Weights of a small mixture-of-experts language model, trained from scratch on English Wikipedia: vocabulary 8192, 497M tokens.
Below are experts of layer 6 (counted from 0) of a mixture-of-experts language model. Rows are named router (the router's row for the expert), up (a neuron's input weights, with its number) and show model dimensions 0-191. Each number is 200 + 20 x the weight over its row's rms, rounded and kept within 0 to 999.
After each expert's rows: "comes after" lists some tokens at least twice as common just before its tokens as in all text. This comes from a sample of Wikipedia text that the model never trained on. Tokens count by the router's weight.

# expert 39
router,194,208,221,228,222,202,204,222,204,204,224,215,168,200,192,207,190,169,208,196,176,207,186,211,187,192,192,207,174,179,192,153,189,243,201,197,209,189,228,191,179,163,178,190,165,191,215,206,178,202,214,205,225,193,207,185,191,192,188,190,232,218,157,196,190,216,172,201,197,192,180,182,242,205,218,209,195,197,173,180,200,206,190,234,223,176,182,238,227,210,204,230,160,238,209,195,188,183,196,247,207,223,206,186,206,207,181,219,174,184,195,179,172,192,204,228,227,193,216,232,199,204,209,209,182,171,186,181,207,205,206,176,227,200,196,196,189,193,206,176,175,216,225,178,170,165,228,194,230,156,202,233,202,186,216,195,214,193,200,184,179,210,218,217,207,176,233,203,187,191,207,161,212,204,186,225,203,173,272,182,225,246,225,196,168,189,205,193,204,209,196,195
up4,215,191,203,228,216,194,224,153,205,224,194,248,220,188,217,211,177,239,209,192,193,174,213,222,203,146,207,229,163,198,186,185,219,214,207,211,207,181,174,223,198,188,187,203,174,197,217,190,180,204,208,205,188,188,185,200,194,203,197,210,191,172,194,193,171,209,226,187,189,218,216,213,220,247,189,205,192,186,199,181,222,203,196,187,193,206,206,232,189,245,211,196,193,222,222,154,186,205,176,196,235,223,200,207,167,219,200,213,237,193,213,200,192,204,187,188,170,213,189,231,189,210,163,191,182,160,211,189,202,191,204,205,143,160,198,199,200,185,205,199,186,188,212,203,189,186,162,177,224,185,175,216,224,187,185,230,188,201,210,175,184,188,194,174,213,177,229,149,188,211,245,191,217,218,184,169,204,199,226,179,210,232,182,230,194,177,207,192,185,177,230,221
up5,202,259,202,179,192,223,195,224,203,223,220,190,232,195,223,208,179,195,238,178,203,218,220,182,208,197,215,165,191,205,224,193,202,185,166,202,209,189,209,184,190,176,173,193,188,186,174,202,181,208,181,242,200,190,186,225,175,219,176,204,179,243,165,172,219,237,203,203,184,172,233,201,214,177,207,227,202,237,188,182,244,191,185,202,180,202,194,224,235,178,215,213,165,200,192,199,197,167,190,198,205,220,210,227,217,208,197,169,179,213,188,192,247,169,188,175,212,187,169,190,180,187,191,193,177,199,201,162,185,221,216,198,202,178,215,208,171,165,192,184,185,179,244,196,209,195,206,210,201,224,233,231,206,199,214,168,197,188,208,214,194,183,181,195,191,173,211,214,210,205,195,198,163,192,207,203,227,177,254,208,232,201,177,194,188,200,223,214,189,204,165,192
up6,168,205,198,204,220,190,204,195,194,213,193,136,183,182,200,207,208,197,224,230,209,229,208,166,170,193,182,211,207,178,241,196,198,212,180,159,184,184,185,183,193,192,180,172,193,222,199,205,184,192,207,195,180,203,199,221,188,184,244,202,215,235,211,223,226,219,230,216,218,218,216,199,209,199,219,207,207,205,235,200,264,222,198,187,207,193,234,190,195,187,199,212,179,182,208,232,221,204,201,197,217,202,198,188,224,182,190,202,183,163,200,190,245,211,188,215,195,150,202,181,204,246,173,199,182,203,198,217,198,216,217,222,245,201,193,169,193,189,220,176,215,149,222,215,186,178,216,171,218,207,174,202,175,221,197,202,208,190,188,200,196,171,211,181,224,230,180,215,220,210,200,196,182,233,230,236,172,171,199,213,212,179,226,211,186,206,231,186,218,219,195,177
up7,191,201,207,216,202,237,226,192,207,181,197,201,210,191,186,201,195,221,226,203,235,168,238,192,194,173,198,199,206,183,167,190,213,183,205,205,186,199,234,236,188,214,205,209,227,188,182,224,196,202,244,228,209,195,201,193,221,200,238,208,202,218,186,240,217,213,183,193,204,203,224,185,215,193,194,168,223,190,219,201,212,155,178,219,213,163,203,233,233,204,200,182,171,181,186,181,199,178,209,221,202,212,232,168,207,211,202,198,188,226,221,168,224,198,193,198,195,201,198,172,176,196,177,147,173,208,202,204,215,245,183,197,209,209,167,232,214,227,169,152,195,214,171,217,203,219,206,208,203,200,163,209,167,191,198,212,193,177,202,212,183,228,185,187,204,222,195,203,165,195,179,242,198,208,228,174,198,205,212,191,210,207,237,232,148,179,197,189,198,191,174,237
up8,191,202,213,194,154,187,199,172,203,197,181,201,224,227,232,204,213,174,208,198,201,241,219,195,220,172,222,174,202,188,201,218,204,200,211,195,231,208,204,181,196,211,209,197,200,243,213,222,215,182,209,190,182,221,220,171,201,204,218,165,197,221,183,212,232,184,180,191,234,215,170,206,211,196,202,192,208,196,203,202,221,216,222,187,188,201,196,167,210,205,178,187,162,199,178,162,203,198,179,195,144,225,197,197,167,203,191,191,173,203,160,161,201,197,174,148,188,197,212,203,202,210,214,213,168,213,171,188,194,194,214,188,176,190,199,190,204,145,177,213,177,192,200,207,212,197,243,217,193,183,178,178,219,219,193,153,234,201,227,188,211,168,180,243,188,188,216,203,240,207,179,204,181,163,235,233,214,218,226,196,192,219,217,206,199,187,171,197,197,203,163,203
comes after: ".", "==", "=", "the ", "\n\n", "The "

# expert 38
router,178,190,185,198,188,207,200,223,219,180,182,210,194,164,183,221,197,198,200,193,187,214,214,179,202,193,193,190,182,206,172,230,153,203,181,193,198,185,165,170,236,179,192,239,202,234,188,208,220,186,202,194,217,222,174,218,210,187,211,224,199,188,217,188,186,206,218,225,172,169,240,211,225,204,216,192,195,229,220,221,243,222,245,215,188,190,251,185,215,198,233,167,186,180,180,189,209,232,193,200,205,201,164,178,172,215,186,211,210,226,195,237,199,217,198,209,215,173,189,158,209,209,180,167,196,197,183,212,179,224,191,214,195,157,203,211,217,203,204,203,175,193,199,203,208,194,191,207,189,163,209,201,202,204,166,208,183,217,236,210,200,203,204,163,218,182,154,174,213,199,191,173,221,214,189,170,206,213,251,193,196,214,189,183,236,189,185,211,224,232,234,201
up17,239,204,224,231,208,208,187,217,219,204,191,196,225,182,187,182,199,174,210,236,167,161,215,168,187,195,226,182,195,184,206,205,175,194,202,210,233,213,192,192,182,216,211,199,234,241,226,172,197,207,205,183,230,176,236,211,213,215,169,196,186,203,188,190,204,236,181,230,182,193,189,180,176,235,204,188,191,192,207,243,215,191,204,199,198,184,213,167,169,176,209,208,213,200,195,209,174,201,185,192,195,198,189,198,207,141,220,206,242,190,185,186,215,178,194,194,192,194,215,199,214,221,200,211,204,157,202,191,155,163,174,176,212,205,196,189,217,194,204,229,210,210,216,220,206,204,199,207,210,212,191,172,187,170,139,191,186,206,174,220,195,179,197,207,190,179,185,202,207,222,189,211,204,195,153,182,198,178,260,191,173,234,177,227,208,187,225,213,166,176,214,199
up18,169,208,224,180,158,202,234,205,226,215,190,216,192,181,185,217,191,215,205,161,216,175,188,213,184,184,168,204,203,217,249,190,204,199,176,208,188,206,176,175,176,230,165,199,234,156,192,193,215,193,190,230,158,176,219,175,213,221,224,189,191,165,189,197,199,241,192,179,189,219,187,192,202,187,222,200,189,204,215,204,187,213,240,203,159,197,188,178,194,136,198,162,174,199,196,230,184,195,249,178,164,191,183,218,209,213,168,205,198,206,178,212,196,191,194,222,191,194,198,184,194,203,186,211,194,208,203,220,231,200,210,224,168,222,214,201,211,184,180,185,210,210,199,218,199,221,217,193,204,189,198,235,233,201,204,219,222,246,167,212,194,192,190,172,180,209,198,196,195,164,200,189,202,217,209,179,157,188,232,216,214,182,174,207,226,198,203,204,205,184,213,167
up19,218,201,168,185,203,191,216,202,200,212,234,211,215,216,186,202,187,201,222,146,177,202,169,209,176,214,242,209,180,187,157,181,229,173,225,201,157,220,220,213,204,211,203,237,198,190,224,188,205,187,200,191,188,200,192,227,216,218,208,237,223,224,217,169,180,165,173,204,180,199,186,196,220,237,233,217,196,207,230,217,186,184,195,179,179,183,190,222,161,206,212,246,179,221,192,217,204,194,207,211,226,212,205,197,155,210,186,198,199,188,191,179,173,205,178,181,196,201,201,209,208,222,216,219,236,220,221,178,227,204,217,206,208,178,165,190,235,178,205,177,199,177,202,213,192,202,220,199,209,199,181,173,178,213,221,197,226,232,230,187,194,191,193,245,195,231,226,185,200,219,210,221,178,212,219,189,226,228,197,176,200,227,183,171,227,176,219,182,213,227,227,191
up20,206,207,229,232,195,170,198,200,180,209,231,219,197,214,150,190,177,219,213,186,200,184,172,198,190,183,184,189,197,217,185,206,199,186,162,177,201,191,210,209,223,206,190,261,186,159,135,192,202,206,222,217,170,181,198,192,227,207,197,213,187,191,202,206,223,247,190,190,218,212,203,206,212,183,185,206,195,169,237,195,211,226,217,205,150,169,195,197,187,210,174,214,156,180,238,219,192,189,195,209,206,188,191,198,215,163,176,178,164,200,204,175,209,204,224,191,176,200,199,212,223,174,185,175,205,199,237,155,208,195,209,207,180,195,211,228,231,226,195,211,170,192,209,211,187,182,200,194,218,201,184,216,235,199,197,209,213,195,187,238,248,159,217,195,218,176,193,196,232,221,180,202,193,207,181,176,191,214,197,193,179,210,191,188,187,214,222,187,200,234,212,197
up21,210,195,185,205,194,199,195,175,171,177,184,203,201,176,190,172,169,189,226,201,203,208,224,206,191,167,241,226,223,211,200,175,221,224,219,233,189,167,217,196,192,216,196,187,182,186,225,216,211,178,193,210,168,205,241,216,174,193,238,182,225,232,228,187,155,192,185,178,203,163,199,200,215,220,185,197,189,178,228,231,195,151,213,192,233,205,219,155,196,194,173,223,173,222,221,199,183,212,176,183,225,181,221,232,184,210,191,215,204,220,201,206,224,206,176,227,198,178,220,170,186,182,209,203,200,194,217,180,214,231,176,196,172,178,193,171,220,210,212,184,196,216,213,210,191,195,187,234,204,223,207,257,212,210,202,202,214,216,217,176,195,178,196,215,179,193,186,173,193,223,173,191,192,235,229,187,179,194,208,188,208,222,193,248,220,198,203,223,189,213,236,203
comes after: "–", "201", "in ", "200", "In ", "("

# expert 43
router,229,233,187,173,213,204,198,191,185,204,195,188,162,180,187,203,197,168,171,207,191,217,199,206,208,199,231,215,237,182,252,215,204,183,170,188,193,191,147,215,206,224,209,210,213,171,203,190,193,179,169,204,195,182,190,229,189,220,238,196,213,208,227,205,235,217,190,198,201,235,198,189,265,223,203,173,161,193,189,209,197,179,189,166,191,205,235,205,192,195,203,206,206,147,193,195,220,217,214,166,222,182,184,220,213,227,195,207,234,204,225,171,218,224,204,220,216,215,199,185,198,184,212,213,208,198,226,180,194,202,198,202,224,216,191,204,193,201,203,219,204,202,205,194,213,224,207,187,199,171,217,218,211,213,198,208,221,197,184,213,178,223,242,182,203,239,250,190,206,234,147,215,220,211,190,197,166,206,160,202,211,228,216,198,223,168,209,203,201,211,226,202
up14,220,187,218,232,166,230,208,190,169,228,210,237,168,167,219,197,205,215,178,208,199,200,205,170,183,210,202,198,211,202,186,194,222,199,206,226,194,209,215,173,211,220,245,220,185,183,193,237,190,196,166,214,163,176,205,168,205,209,221,207,206,196,191,218,223,216,222,208,210,204,215,204,197,232,198,207,197,208,177,218,189,209,222,180,161,246,206,217,162,208,198,207,231,172,191,196,223,204,203,173,213,179,247,195,207,187,207,216,205,224,229,257,221,192,184,197,237,206,218,181,197,177,181,178,187,160,184,214,196,209,193,194,213,182,230,187,234,202,216,202,183,181,196,194,201,191,187,215,215,206,164,187,178,205,176,219,231,229,206,175,197,208,178,224,186,241,190,202,193,178,191,220,194,195,199,223,184,213,211,177,170,194,201,224,237,207,178,218,203,146,236,188
up15,192,225,187,224,189,243,237,182,175,186,190,205,221,187,175,182,175,199,201,209,215,204,213,167,174,217,179,231,208,208,195,202,188,203,209,193,178,198,200,186,224,200,189,234,246,191,203,193,176,194,183,234,186,163,195,183,225,179,183,155,215,201,241,174,179,199,191,210,195,235,211,225,195,261,194,207,190,216,193,205,193,179,221,173,238,205,208,191,199,221,227,176,172,209,183,213,200,199,193,187,167,196,194,205,182,150,223,216,202,183,160,190,220,198,179,193,194,210,192,180,182,203,179,199,193,204,205,222,181,226,192,224,218,198,200,193,211,206,218,190,180,199,208,178,195,194,152,185,206,226,239,175,208,189,190,177,251,195,194,202,206,219,215,235,192,181,220,224,209,180,174,178,177,191,195,205,159,208,223,216,221,235,192,199,218,193,214,237,202,186,241,218
up16,211,201,198,190,224,180,202,188,191,216,223,182,206,190,226,186,186,247,214,208,201,214,201,212,218,244,183,235,203,200,207,186,193,178,223,181,213,169,162,217,163,193,157,160,192,223,219,198,194,163,202,208,187,240,223,211,194,221,228,212,200,190,216,203,247,227,233,175,171,213,175,184,192,209,196,193,192,187,193,223,238,205,209,191,227,194,189,181,172,204,158,189,193,186,184,199,173,189,202,215,211,197,175,195,174,186,223,181,218,179,170,229,194,228,172,175,226,191,190,195,189,194,187,186,181,195,220,185,174,183,181,199,180,211,211,159,182,178,202,233,200,200,218,226,166,213,198,226,222,194,201,189,196,196,197,192,212,196,176,203,163,246,225,200,188,155,180,215,198,178,202,190,212,227,171,222,187,188,186,222,185,208,178,189,217,193,256,209,176,200,212,213
up17,206,197,224,183,195,173,204,220,202,208,181,187,211,164,226,187,210,196,200,211,205,198,221,211,168,197,185,206,205,173,217,193,205,184,184,191,168,261,180,208,148,218,202,209,215,199,190,188,179,209,188,190,212,178,181,190,189,239,217,194,184,225,215,184,229,209,179,175,208,219,173,213,194,204,216,258,219,235,208,203,176,237,210,219,181,192,193,241,214,215,195,218,197,193,214,189,215,183,231,250,231,175,189,186,182,240,195,194,194,190,197,222,206,205,208,210,175,215,236,214,223,207,194,192,186,194,260,196,212,196,218,190,178,213,224,206,260,205,200,222,205,198,195,152,198,197,186,209,198,207,195,200,162,186,181,170,197,212,214,224,200,222,189,217,208,179,186,169,174,223,181,209,186,202,209,198,234,193,183,198,182,220,186,207,225,176,203,233,222,207,234,173
up18,239,184,215,203,196,205,203,163,201,200,186,214,222,229,211,197,193,198,211,209,188,203,230,150,191,216,207,191,217,198,198,192,189,208,228,197,161,176,208,214,200,220,243,184,174,199,207,197,200,199,228,203,167,211,162,231,177,198,185,229,194,175,194,204,217,207,191,188,229,207,160,220,185,219,223,196,187,238,173,224,196,228,207,183,193,204,241,201,231,178,210,197,217,203,209,190,225,206,206,212,199,171,244,184,200,206,209,171,200,180,191,224,206,168,183,179,193,179,205,203,171,184,204,262,215,172,219,183,198,182,185,183,229,202,171,185,190,226,223,208,169,198,230,209,207,193,201,233,219,188,221,184,206,210,248,239,231,207,225,218,211,234,163,189,196,203,220,202,227,200,195,198,215,228,198,209,224,204,169,203,250,195,246,211,209,199,211,185,198,202,188,206
comes after: "| ", "; ", "(", ",", ": ", "1"

# expert 31
router,240,209,206,185,213,206,172,209,177,213,191,190,187,172,209,201,180,254,174,243,165,205,219,193,208,207,190,173,179,200,211,233,189,186,188,191,179,159,181,195,201,232,218,212,207,164,209,184,223,230,199,205,207,209,186,224,180,208,213,171,204,188,174,165,200,196,186,225,188,191,203,221,189,229,182,217,232,206,213,223,216,188,179,147,211,199,211,175,215,204,169,189,223,177,182,217,211,234,209,183,220,172,173,206,190,205,198,234,176,216,198,191,191,227,212,179,181,204,197,187,211,196,195,197,208,175,212,203,239,203,164,221,234,186,214,229,197,194,173,201,210,182,169,200,161,214,175,188,193,229,184,189,184,177,159,196,197,177,211,189,233,238,205,182,200,208,181,212,218,198,166,231,206,204,196,193,188,229,205,217,196,196,192,199,231,166,235,211,186,242,216,176
up7,186,227,194,228,217,193,165,219,180,172,205,184,173,187,207,194,210,220,179,209,214,184,224,183,231,198,180,175,157,204,190,201,165,192,201,211,201,225,191,210,197,166,224,191,200,181,224,203,184,251,155,213,226,189,189,176,195,190,243,166,208,212,191,208,248,208,188,177,196,208,234,191,183,196,174,214,187,167,194,190,204,172,197,183,194,212,217,219,211,199,252,170,205,191,214,225,221,221,192,223,159,191,191,200,190,165,199,228,221,181,169,226,212,207,200,187,178,207,177,203,188,212,200,173,212,196,197,183,202,205,188,178,206,198,225,221,164,183,192,203,202,192,213,228,166,183,194,227,220,214,227,199,191,213,156,217,200,191,200,214,234,221,185,184,209,180,192,188,251,219,189,192,219,167,181,208,172,196,208,210,170,166,214,232,188,211,186,172,201,186,229,216
up8,202,173,215,224,175,207,213,150,209,203,220,200,213,220,243,181,218,178,188,210,176,162,205,167,198,223,218,225,193,196,231,227,194,200,208,217,201,188,205,183,195,199,217,247,191,199,204,215,218,194,208,216,179,231,215,250,218,188,235,211,173,203,180,179,181,175,199,213,192,181,224,208,199,211,184,215,171,185,199,198,217,192,192,228,190,188,197,214,179,223,196,190,211,140,243,157,191,218,208,221,185,212,221,191,178,238,205,228,194,190,172,214,183,190,250,186,189,185,194,186,210,195,165,169,238,192,225,197,194,226,193,200,185,209,179,199,215,197,198,202,185,203,184,202,190,206,179,187,182,214,233,230,197,189,176,233,171,244,193,188,239,220,195,217,206,216,169,206,168,168,223,198,189,213,190,202,204,192,194,185,193,228,214,181,207,218,209,174,196,170,215,171
up9,249,218,191,206,224,166,185,197,178,209,195,170,186,231,211,181,220,203,205,195,199,195,203,165,174,193,198,145,159,205,202,195,185,214,165,224,195,208,176,182,201,164,188,180,206,211,240,190,176,233,192,205,193,173,204,244,211,212,191,185,247,176,195,172,206,210,188,205,185,204,199,194,190,194,177,217,231,202,176,204,188,174,214,160,201,184,197,154,162,254,211,204,163,177,209,207,224,183,209,172,203,186,216,220,190,166,212,209,205,179,216,213,186,171,196,223,218,225,179,174,163,187,198,205,202,168,203,185,185,180,188,214,206,186,207,212,191,208,190,237,208,197,198,191,205,195,198,217,173,200,193,188,173,166,188,181,216,232,205,207,202,213,203,187,210,208,229,185,240,208,177,210,179,161,203,174,177,190,210,168,183,212,195,217,203,220,220,193,214,182,176,175
up10,203,207,198,198,219,179,190,175,211,220,198,161,203,189,207,210,198,227,210,227,219,234,217,190,189,214,169,159,200,139,184,228,161,200,154,207,177,207,217,209,201,186,195,232,225,220,157,191,173,187,206,216,214,211,226,198,171,211,205,227,205,198,238,168,211,200,201,220,218,183,218,201,188,228,193,202,206,198,176,218,229,202,202,191,164,226,206,179,187,197,154,193,190,180,244,171,211,185,215,189,232,161,194,223,178,177,218,196,167,229,195,189,187,161,217,176,212,230,220,200,204,202,202,186,223,216,215,193,211,202,210,209,206,228,198,184,207,223,173,208,213,169,178,201,210,209,194,208,189,179,203,187,179,211,182,221,206,237,189,240,218,188,190,210,230,232,195,228,186,235,192,214,200,167,174,191,255,201,209,206,191,177,198,192,228,190,202,190,206,211,200,193
up11,223,201,183,221,191,215,190,185,208,213,223,219,181,207,210,202,207,205,212,219,216,222,216,198,197,246,185,176,224,196,183,213,193,209,180,195,224,201,201,184,229,212,165,236,232,197,176,214,224,198,207,230,184,195,218,172,161,180,199,216,195,219,213,172,181,166,188,195,192,204,184,206,186,172,238,201,194,182,203,181,238,226,202,197,183,219,166,179,180,209,197,183,177,173,191,208,213,189,150,214,202,226,181,190,185,152,168,174,186,188,201,187,199,160,215,195,170,193,224,170,181,198,195,199,207,203,239,199,214,201,161,213,193,177,166,222,212,227,202,218,207,187,180,218,210,188,183,208,187,179,150,177,184,192,232,172,160,205,185,235,186,221,234,222,245,202,216,218,189,204,195,195,209,152,208,193,180,226,224,228,216,224,213,208,205,215,203,196,202,200,186,176
comes after: "| ", ".", "–", ",", "0", ":"

# expert 44
router,187,209,186,188,244,209,162,185,197,219,192,232,182,169,198,216,199,165,185,235,188,185,215,195,203,209,220,205,156,174,206,204,213,210,226,205,187,193,206,235,173,187,197,196,215,171,194,187,213,206,178,195,183,235,184,192,223,195,185,204,213,197,171,202,249,197,227,219,174,222,247,238,208,203,202,186,151,212,179,200,206,235,198,178,159,210,170,205,187,204,160,205,212,205,204,177,180,227,196,176,203,180,202,198,239,214,207,199,209,189,200,188,192,223,190,175,175,206,190,232,185,191,196,181,181,192,202,216,172,188,216,163,233,227,206,177,205,198,227,227,206,208,199,199,229,218,192,161,226,176,199,213,200,199,192,203,211,179,200,167,224,186,190,205,206,186,192,193,228,185,225,207,170,239,222,179,196,215,165,231,190,187,202,197,223,229,196,201,256,212,204,231
up4,204,223,220,207,184,215,163,223,172,221,203,193,201,209,194,216,233,197,205,182,185,155,214,196,203,202,234,191,202,190,176,160,189,179,197,216,174,178,176,187,199,205,199,179,169,222,216,189,202,199,217,219,219,210,178,196,205,198,184,182,191,210,218,175,170,210,207,208,206,220,173,233,191,175,204,145,178,231,181,235,240,209,203,186,190,207,211,198,224,170,190,200,202,180,220,172,215,216,207,195,252,207,206,190,205,179,197,210,198,222,219,195,217,188,190,181,233,175,225,205,215,217,192,197,189,195,195,216,182,198,208,174,182,229,185,223,215,206,234,209,140,214,190,196,235,210,213,192,223,177,217,203,206,215,179,169,230,174,189,189,213,162,191,215,182,193,212,179,157,214,178,225,182,197,233,196,202,193,202,196,191,189,145,225,211,196,259,200,218,194,230,219
up5,189,164,178,249,214,217,216,174,157,208,212,196,190,227,262,198,225,177,201,181,210,183,220,220,225,205,183,226,218,196,216,208,204,222,176,214,191,225,218,202,194,174,206,200,192,160,177,192,215,178,223,249,173,218,202,171,224,189,217,217,209,184,243,173,201,212,166,203,178,232,198,178,171,186,221,179,174,215,221,192,215,150,207,218,231,212,215,214,213,212,196,179,163,222,192,211,182,191,205,189,193,203,179,208,175,203,195,209,201,191,192,200,188,222,191,190,211,180,187,177,197,187,178,177,156,178,222,196,175,208,220,177,216,191,201,159,194,168,177,214,184,173,221,210,217,217,171,206,199,201,203,170,184,182,176,194,173,233,200,193,241,176,226,197,175,187,177,200,212,184,197,220,189,208,200,221,212,188,186,177,188,200,183,186,216,228,205,201,192,231,197,190
up6,179,239,195,209,215,191,197,192,217,201,222,193,219,186,209,182,198,208,218,197,204,169,201,215,177,177,218,197,155,210,218,227,203,218,195,216,168,188,174,207,164,184,202,193,206,207,215,202,192,180,183,219,218,222,204,214,199,177,192,198,214,203,232,198,209,201,167,185,238,211,203,185,212,216,182,189,180,174,154,195,205,194,233,173,196,193,214,226,201,185,216,165,213,198,216,194,187,180,218,201,197,198,212,179,204,170,225,201,198,194,157,209,162,204,241,205,214,187,224,228,193,198,220,162,210,179,217,166,218,191,219,184,200,218,243,234,203,186,230,183,159,178,197,218,225,210,173,158,251,198,185,173,206,220,187,189,200,249,229,180,191,210,210,251,230,182,191,171,192,220,203,218,208,220,197,227,213,204,171,168,237,190,186,188,206,216,178,188,189,211,190,221
up7,187,259,204,259,209,184,212,172,163,171,202,185,208,198,238,217,227,197,181,235,223,212,188,177,236,172,234,196,197,185,202,174,212,200,202,206,189,165,196,223,177,190,192,228,177,211,189,198,231,171,190,222,195,190,152,232,210,203,190,202,216,220,184,208,200,207,196,213,181,190,196,202,204,219,192,197,182,193,166,199,188,187,191,198,217,204,201,178,169,203,201,206,197,153,219,258,227,174,187,193,198,184,221,216,218,218,185,211,194,172,220,200,211,191,170,203,149,208,214,223,191,192,207,177,175,201,201,185,193,200,221,177,187,231,221,182,208,205,189,218,207,230,184,214,227,239,208,178,192,176,212,196,209,170,189,232,199,210,191,197,191,199,237,164,175,204,219,239,227,208,185,203,198,182,228,232,208,203,214,219,178,188,205,175,197,223,193,201,197,189,190,236
up8,181,179,186,168,222,164,229,204,191,207,204,186,209,193,235,199,192,174,182,247,204,159,202,219,174,205,210,191,185,199,201,193,194,184,179,206,191,188,179,249,210,182,194,211,208,175,205,194,222,209,210,221,211,215,163,181,168,218,222,190,191,195,194,198,229,184,208,199,184,211,208,228,219,226,202,202,157,208,210,200,174,217,256,196,192,205,217,208,178,141,160,196,200,208,222,209,153,203,212,191,202,229,198,162,212,180,192,227,161,201,230,197,193,188,208,158,179,234,180,201,184,181,225,188,187,217,181,219,215,179,215,188,201,191,199,208,198,214,182,205,195,198,196,242,232,209,171,218,222,217,253,212,203,188,190,218,202,218,195,198,193,160,201,224,181,218,213,184,223,223,202,225,190,193,223,181,214,191,208,197,246,194,196,196,190,186,210,164,187,234,214,207
comes after: "\n", "1", "0", "2", "0 ", "3"

# expert 17
router,218,235,176,227,199,221,204,200,180,184,185,190,180,184,203,170,218,193,209,190,190,186,188,212,227,209,253,212,181,211,180,202,177,189,234,176,209,206,181,192,178,212,224,177,236,205,204,169,202,199,194,199,176,185,205,198,226,212,235,186,229,185,233,186,197,158,209,208,182,180,190,180,195,135,182,165,190,218,185,175,233,208,226,164,200,161,165,237,174,195,227,152,213,186,241,187,167,201,218,183,187,224,197,202,188,220,197,183,203,188,196,202,209,224,204,194,178,182,177,230,194,208,213,190,158,192,212,226,176,174,183,181,215,203,210,207,170,178,191,187,228,191,171,228,192,212,217,181,209,212,214,189,183,196,200,199,202,199,193,164,230,219,216,195,204,182,215,218,206,190,198,174,212,219,200,194,172,186,205,223,194,181,208,195,214,216,182,179,245,222,174,191
up4,168,192,211,248,189,188,190,175,204,173,219,186,216,180,217,214,180,206,192,214,195,223,188,227,179,194,205,201,182,237,162,178,201,187,178,209,194,202,199,176,193,194,168,172,196,221,233,207,235,187,162,208,241,180,196,201,168,192,212,214,197,160,178,193,222,227,203,207,238,177,213,192,181,140,197,193,190,225,183,219,179,202,234,176,195,182,184,195,201,183,187,223,223,215,180,178,187,223,206,179,206,165,176,214,173,202,234,164,176,196,184,206,184,205,208,179,231,204,192,172,191,171,168,217,186,208,227,235,204,199,200,200,213,207,217,202,154,222,225,201,226,190,189,206,179,221,205,209,192,216,182,174,206,224,204,218,223,204,206,183,165,169,167,202,174,208,163,247,208,196,205,181,199,217,203,204,193,192,216,187,190,157,196,222,193,202,197,184,185,220,196,222
up5,187,190,214,223,196,209,212,209,180,202,202,200,211,228,198,188,190,189,187,204,205,182,218,229,183,211,254,179,191,216,238,202,196,182,191,227,202,174,214,157,213,190,184,195,214,203,197,164,206,199,221,196,180,194,205,183,208,245,214,182,210,205,157,202,166,186,169,209,229,219,187,218,204,214,201,212,211,220,155,206,196,201,185,191,213,220,200,246,219,191,216,211,208,172,213,197,172,172,187,205,179,217,191,190,202,185,203,212,210,204,235,189,191,191,190,199,204,179,211,180,221,233,209,198,170,170,190,172,185,146,170,205,182,211,160,237,217,193,206,168,164,173,195,198,203,211,216,223,217,222,221,175,171,215,192,218,194,216,243,192,200,197,211,244,199,224,189,251,238,195,192,203,193,179,177,206,211,188,162,203,194,168,227,246,195,193,195,184,191,234,221,203
up6,177,199,204,188,206,207,243,186,195,192,195,199,201,245,212,154,224,223,182,192,182,189,224,206,203,167,162,202,205,245,221,232,158,227,188,202,211,227,198,208,170,188,229,172,214,221,184,215,217,210,228,224,224,187,197,159,194,196,211,178,202,174,189,208,179,212,220,196,204,208,182,189,233,218,184,216,211,212,191,186,186,195,236,192,185,185,233,211,201,209,216,199,201,200,234,222,203,204,267,172,180,220,213,231,195,193,228,231,231,184,172,230,182,186,194,199,212,220,195,215,167,245,173,217,195,212,212,186,203,205,223,197,222,201,216,206,161,213,209,168,221,191,221,203,196,211,168,194,185,190,204,193,201,184,205,226,219,157,187,199,233,218,268,203,199,196,205,236,203,209,195,185,197,194,202,198,180,173,196,209,190,209,216,212,195,225,200,200,181,200,211,195
up7,174,197,217,169,168,171,230,213,191,180,182,180,163,205,199,228,239,160,165,182,216,202,159,199,179,201,186,219,189,198,224,225,167,194,198,210,202,183,227,172,217,158,177,212,194,243,203,197,208,207,203,200,196,165,193,242,207,201,223,197,219,156,182,198,226,181,197,215,185,203,172,181,163,172,198,210,191,167,231,219,205,223,209,203,178,191,224,230,202,212,204,205,200,197,185,157,220,209,203,202,207,175,206,190,181,161,204,199,216,151,204,193,231,189,181,174,200,200,197,215,203,183,198,205,201,218,175,213,213,194,170,202,217,225,204,202,197,226,175,171,229,195,232,213,211,183,195,205,196,213,228,183,169,172,200,162,191,211,154,243,189,203,196,205,191,175,163,195,193,212,206,197,211,208,183,181,211,197,205,221,197,195,190,209,202,198,200,141,199,220,208,201
up8,207,224,166,173,172,198,204,170,177,194,228,223,211,196,205,192,196,155,215,221,217,185,174,218,183,196,194,153,175,195,210,191,206,228,185,243,203,210,211,147,230,217,187,213,189,200,198,199,206,201,159,208,199,205,235,212,203,226,197,202,202,190,171,181,181,233,185,202,204,193,203,218,217,221,227,173,209,185,207,202,194,204,159,191,208,202,233,209,178,178,169,181,140,181,196,194,224,158,214,231,190,213,216,208,248,186,180,211,196,183,208,210,188,190,219,161,187,195,169,175,177,204,181,191,168,215,219,202,182,200,184,185,197,219,172,206,217,206,220,225,187,210,221,184,205,208,184,209,191,183,191,198,192,190,256,208,210,204,217,152,211,192,209,201,233,199,191,220,198,186,180,201,188,223,187,181,191,201,178,192,203,191,165,212,181,214,203,209,227,213,138,198
comes after: " ", "0 ", ") ", "1 ", "2 ", "3 "